Weights of a small mixture-of-experts language model, trained from scratch on English Wikipedia: 8 layers.
Below are experts of layer 2 (counted from 0) of a mixture-of-experts language model. Rows are named router (the router's row for the expert), down (a neuron's output weights, with its number) and show model dimensions 32-63. Each number is 128 + 24 x the weight over its row's rms, rounded and kept within 0 to 255. Numbers have three digits each.
After each expert's rows: "comes before" lists some tokens at least twice as common just after its tokens as in all text. This comes from a sample of Wikipedia text that the model never trained on. Tokens count by the router's weight.

# expert 11
router:138094112118147085152112095150107166131134133184135133113116114152148161122102092142159124108127
down0:144148125114077156078110138103173143106111131156166158157128179135165126140102148114145132113126
down1:092139146111121127112140123139145098130123148120094148088154152099129086156111138139103142124174
down2:166078134149121149097163123098101089098136164144101155114155127084141161121093172104167116136144
down3:149147130120133128109129105159168114137130105149151101106164123104114176114164171148094168117126
down4:115123142103085192115115127107127139125171094097148115147117109118141115108102136103127124133141
down5:144161151150143132100140133097092142114148128144147161121103161138134110174137137118166099130116
comes before: ",", " (", "'s", " was", " de", " County"

# expert 29
router:118118126147122127107130092153098115093134171140116152125118129150107118088139135140146108153128
down0:115139129111127139161121104091109128099120141141115090112106135081109150151136120184112142134132
down1:197162124164099138137149173150107129135136120139095119125125116063110163126118118123111147113154
down2:122149109123136153137121106116177061144142138149135112161125134119124131153150119152111103085121
down3:146133140120097158126118144140135118141131124109112103139145133130119150141160152092134110076143
down4:128137127152136109116142124121094078143099113143157130102186115156165116116119149102127118111128
down5:122153130129100128132120106112129128161157126042183119132128150100119141151112112138143127150151
comes before: ",", ".", " and", " of", " in", " for"

# expert 36
router:105123117100109120142082148130088151104104120121128106119108168131143141128116107143177097159129
down0:146126101129133143148117150133086150164094123184168108151159134102072101144088147089144109143145
down1:131170137080109113130099140151162121193133089136125124160162154108126135101114149132150128160138
down2:127155159160099113111118119121097123151136166151103110141143110112054140078108112081123083154102
down3:127161164170156057128161132119119153136148112115097088174115129144149102091068150087126121115127
down4:141154111138177150110124115102110121131092114141108131118131128132119137128134090147105130116138
down5:099136103102088148147140096108156133120117106128137095119159110174085141110143099121125133127160
comes before: " |", ";", " by", " /", " hold", " JPL"

# expert 38
router:124149123147136114112094090126076143145126137109094108132123127200125127158124117164134149160139
down0:111094101164125092109136087122062164141108110153101131114141090112167084144101106128129139164126
down1:174127122129154137173069128152127111124136083117179163114133155174113134178083121106133122116142
down2:108127116129115169098158103124146128106119180107092177080114107049159134175132113076111144132184
down3:151078132149136156112107102113101145133118138109159158092128137118141106139078118124142124114157
down4:125127097142145128149110124138091130127121058164155122131146123149136133165146121122117112129109
down5:113128158149114100160166154108142133116131102110119111119147138107131112136125113126127098118154
comes before: " |", ".", "–", ",", ";", "th"

# expert 15
router:102104118118148089080134167138062117099124135173091127113126120125143159097166155143142116123167
down0:146129156122102157134094115167139132139154080143141156103100123147172146140165110149138160135136
down1:100121174102083144133119128150120131166180107155086115075120105088146143133182123143172126117135
down2:142158127086135173069107092105093118130155119163131129130102153104107141152109133084064125163124
down3:147162171143142101115194149129129143108079166121189118109120139124124117171138122089136145085115
down4:123114124166130143147148132187154161110159158125150117157100128145119067153113122145155111098130
down5:109148065107183117168138121110135155148140104115126101174152144078091104170130118125139154129104
comes before: ",", ".", " |", ")", "–", "),"

# expert 27
router:127108105087144118161123140181122130112067145141126119102123149140132099139126135166159110155112
down0:143169169125079133099178093097136100150114127132128163118068111151131102079147112181148098153131
down1:104131142147183121075174124155113143168120086101137133133148115094091167126110142056161130099131
down2:104106136103100130085164104164106133160115127137125105144093110159159101125096151112159112159129
down3:171129127131097163149144107132124146127156128141126083116148148148097149125141175152069128156118
down4:134153132143093143143122196121142110131088111116128131128130117143127117143108115104098075137125
down5:175135082110169164140163113148167149127111088141073145164107102128114119120136146150096117108124
comes before: " the", " a", " an", " also", " not", " released"

# expert 20
router:133116116130112156116147136165106167102127127064119102140116101157164146102149117141150122118125
down0:164109126189093117169141138100108124111150100144106140137142122125100134128194164171099119098141
down1:149118135145148132102128096163130117110103127142101128142149132115108120117169119131142145124121
down2:133130105116115115143159134118121116154109125172113157127152117139119099131150136121141145117137
down3:123137167094129136107108154093175127135130159155142121135104119105139146148102127153140159121127
down4:123143115118137193145144085138129146089137141169125097139183130154124147164189123171096133085144
down5:103127130101153124132112126155130124129144116142121132132138115159126091149162155125136111132128
comes before: " of", ":", ".", ",", " in", " was"

# expert 17
router:097109157100120123146142141143119096108128145143153121124111131147147170128122105137128105142098
down0:116133146131131146125117171166109132144156096119126102115128173123099114132094141142139154141161
down1:089090109143138156092079094140162102121158190150093087098144148135137119087179093138153153148139
down2:123112103078130152127131108120189170156124142116118141127115169101115061148131093158144143126132
down3:157112166063163127110107121150154117166149151146148120093121124125101167136116114115138148099111
down4:126082107151118123099134168135138136104138140141107123137123130116128143130113135127119117105157
down5:121084115121187141133153137147169156101128167090119180132107112102131096099131096103168110107144
comes before: ",", " in", " of", " (", " at", "'s"

# expert 5
router:130126155096114109123089127135097155139110135146092162122115130134141165138111105120146145141141
down0:091123132079092118125114098164094134144143128126105165126134134086101114128158130133106111113156
down1:147098094118106139132110149133118155135148157131135126135123157201127109141121100135160143085123
down2:096126125123120131143129138138158128050133085132170167079110127141121159157156085145122091091126
down3:149111126130132124166145135107171081142127128099077106139157136110124140114108117095136146134121
down4:109171146101142133127146116148094101150152110148113106129126107111097167137187091122140138107137
down5:166202202104138123149180138143152115144142091143101124149126081159129145108126090179141099083104
comes before: " was", " is", " he", " are", " were", " had"

# expert 4
router:164149113096142122145119142145103142099130147128145145128131112108139150139145113164149117150133
down0:131115143123072111112164116136135140133169145108095110150120137134129136126070150138113137094127
down1:125140166129146121143141129152098152168134097149147147144127110144161137149084126168133129122135
down2:158130112141124160073118104151132117155140132155090114118105117118113098085134108110140164150132
down3:143144115110173173156096111124145160144130089133138113106125117138139166145129150155127112128117
down4:148169096132084157140162181114128126122147091129088119092097131165127136112129131130089112110132
down5:113118119061132113149132134145151124132080094156168132136155129132121156141078132139107111131138
comes before: "\n", " The", " He", " In", " It", " She"

# expert 25
router:118142117134097134126126116117117122125121134131104103140095156176142137119124146141141087146114
down0:130174160124146117131108092182122127177138124124134161105159136114102112148111132146142155193133
down1:121133127077108124109120092124139167111138146108142111145119135077129126110166095116141104142134
down2:153159109121140109139151114149133111139104134078067109111129131116135151138101117089125153111136
down3:111099125182099121118130136155162103099103091142083133055102155080177127095124134115162124118145
down4:150189123122193139139166145138104142121088188178111171100129103140146120114143121117068107140110
down5:116138115110090108127121109159143150104118125119166161145126127110080160157134133143156180119150
comes before: " the", " a", " been", " an", " his", " well"

# expert 13
router:110134125086127110107141126163080122111135141130098091106114101154139118114094121143119131129112
down0:097148156128116120110107163150116123120119108119116117139134166118130110130130163130113111145152
down1:093143138109125099122130142128095101133148149146112152116093113142105135129105103099114177112114
down2:096132114119151142137139137140098093130135139123176137149100145115116137173072118107136116111150
down3:109095131110152125114125122131198123133099111154115168149146102150115179157088124122137129079133
down4:115149155128082125165147109147140105137110159135090150134156160135090110135121145134145122104161
down5:157113116155128089139107142122195106112117130164082151117166145078109123104155120105144115151139
comes before: " the", " be", " a", " his", " have", " its"

# expert 9
router:143102118130097135142147100138106157112164152102124143071129138104153153117084093137146110112120
down0:115140103156133104154160099129112111144130109160101154123139163145107160164127135129126113113159
down1:182167115118131124132174119143120106117138121124119154164106145134144162132114118129069112149135
down2:184191144155144146117137113127101148100133090106112152173158104164131106126126174134121125126132
down3:093170083148113131118136134116157130142152123129102082135164125130146124136138096146071097151126
down4:130119126170142115147107150101133150154097065121158128169096140105099059135080116146112100111122
down5:112099125107107133154152073103100098140094066131128112162138082131161134090163144111154115081124
comes before: " |", "%", "°", "′", "″", "."

# expert 14
router:136129140151149100116110116150112133093083138119133123127131145141130149127121130150173125133111
down0:080106157108128169125112137124091107126132129150130103150134119100093104098097103101117215173115
down1:178101119168122098143127147153132088145132181155107131069144127070136107083105105159127175159141
down2:175095120098150174133142148120176113145178153091115097136117147093134110138163083109155120130155
down3:146145172099160129140139139116118106085109139131139121126178126142145118138156126117132156114166
down4:171102142127140113134170091104111148109141134152133143150134109098105114109150094104154128099143
down5:118112104128137177130133134073126152129167100104114123110127092144109114149133128113126130138118
comes before: "\n", " ", " 1", " 0", " 2", " 3"

# expert 28
router:118115131143111129112094108157115140102125163134099133133117137152160138105163108145116124128113
down0:098118112088105098103129128093131124118134136133110116148138131159092136119117115172130137100147
down1:108127142148120085096154075126129117096125126120109121121154123170125123121148144152111149139160
down2:111140095139109111091091118117117121138097152138154127119151152112137111132150130121090164166111
down3:154176161101137150173140138110107159173158081134150166133149104172157133139103121136144111158130
down4:104123091137146137127144117105123092098135144119087147146152137138125137114139134124103110095158
down5:155196157167152107125142114135079078125115139174131125130155158120087157165114113087101151148132
comes before: "\n", "|", "-", "==", "The", "==="

# expert 24
router:115131110096126079111133121140108145118174164177120122093163120121090127126122102158161121145134
down0:125181143121128116156164165123157147105137117133121142126125084147097132105152126106152109138120
down1:166130187141100120148142201163094118077137143114114174129115139135116071160132143135104106153122
down2:142164129168137130135127132144125106147111088135117149162098127136163117145121089126123102107145
down3:139163139112103143137123124144095113149175094099097160091117148098133148139159104117107143145137
down4:139146073140109104118111173137141164155131186126117090152169122110104146121161167134162129121130
down5:159159117166106093094108081078141114126166124119118164122152151127120142165107171122128093105096
comes before: " was", ",", " is", " (", " has", "'s"

# expert 23
router:104117101139145124109149138135115139089137162141107128112135130144130166146118136119136123174117
down0:123086125146097077111108148146153155153139099164199148087107126137111162138110137112101102106148
down1:135140116102132127115106134128100155121146113087111122095152159151115086130113129125115098120140
down2:104119111120147131115140131138129130109128149087173142147135104094130102136132125134142149155153
down3:137098132141092138152078091094130138121155112114160136138143144132084133088129154093110137106098
down4:124123135091127115104149146098128123132131152082158116139159108144144098139111151112127114141136
down5:087143097128165145149123113151117141115141162137134116156137143118166149136131125134100102133154
comes before: ",", " (", ")", "\"", ";", "'s"

# expert 12
router:089118117111153116130116117134063107141078133107105090136139107125152152134137118144166118149109
down0:130115109107129098087106121139114118100128116092135113153157128141144102098175113106126163094122
down1:172134149104154133149139119141161122165093056125114118119118106136104092148182157130134115115091
down2:180112106150137123134108115128133079161135094091169107143181139164135030081134129091111104071134
down3:095141144113107149135133175136132134164122176104118167127117103114152130143184097098118148163118
down4:134159110158131130120157089114160112130129108129078141149137141075107127164101088110138142209129
down5:142181159132074156127121108132157123103116122124111114135093127141128097136098159141205115129121
comes before: " |", "\n", "|", " (", " -", " is"

# expert 35
router:130104118131134129147077094127099150111135150092142096124075128165179127131115113137168082127127
down0:090090152081124107139160129131124119131196110138120125106097095095128150160114129116125127158160
down1:158138122146104146152106163121148089157138130161133105142101127116093164146144109147141134147164
down2:167148133193163122146091139149168133147141122113136168116119155113118168122121126096148122109117
down3:149099083149136168149171096176132130107093103145113160132124122115138150130099144146109145140113
down4:107092123168143071108146138153132174148094151145157127086119108097109109139113130187131128121168
down5:102134105107152076136139110104110081138117133191133149126132134147159155127117108127146125123133
comes before: " |", "–", ".", ";", " as", "th"

# expert 2
router:127146088144137108133127154103095198105140143127095133144102109197178073072130109118164072113133
down0:143159109134110111102131134151139126124140132130168153096155084096106168104138175143085190126162
down1:133124113127118156076131179154128144143176179103166222153132139111137167129153133092097134137137
down2:130115183093086147156146140085136142116112093122132105144119152079132102087136122176131124095118
down3:131118117115171101099143093109181130137111144119059133137175117083148127102128134153123143090101
down4:077133107119132116155143151134144115140127139115130122150166159141128098139100096090181131134143
down5:118123105074132155170128146116100101127145108123174112143140158131119113130061121125166115099122
comes before: " the", " a", " that", " to", " his", " by"

# expert 16
router:120120155108126120124126120169095112091136142101131122149114098131147097149110138129159147164101
down0:116082164071097159133087133114165147134119169143123118134122128142115124163111133083133142183134
down1:148112148083115139160101138158141124097116142182154126122101118097134133148100110114149142174150
down2:148125131138182136133111150096100100107158118156144123081132117149135131152123154155160115155084
down3:127119161158125125134120126145123134147156097165130102119158097155119179126133108146073130123139
down4:102142135163142191159124119113140119092109110118116151130130121146092090145145104124113143098129
down5:107151121140153132154081140107118107118105173106145127158108093078132159140177145122108105126139
comes before: " ", "\n", " 0", " 1", " 2", " 3"

# expert 3
router:069124117081099115169139121138081102073125128136148098120144141170114175144135117195149116168157
down0:098128130153134142098106160113160110163166104145127116106125120130149100159109130115132138160168
down1:138158127099142122178132128135154131133144136106122103143138152106162120123127162180129130116123
down2:129151127127124131148130134135133120119131105162122100126114155117133145125091148114141125101123
down3:148127136110124122124088103094133126178162111075137126082153099127134110111121108124140151111081
down4:128142129098110086116138109138143136131154114148135162120128122111129154138134116157128159145128
down5:132136139116157103134122151154143116130117144140144133128086160092102121096120109101122143080133
comes before: " to", " of", " in", " by", " with", " as"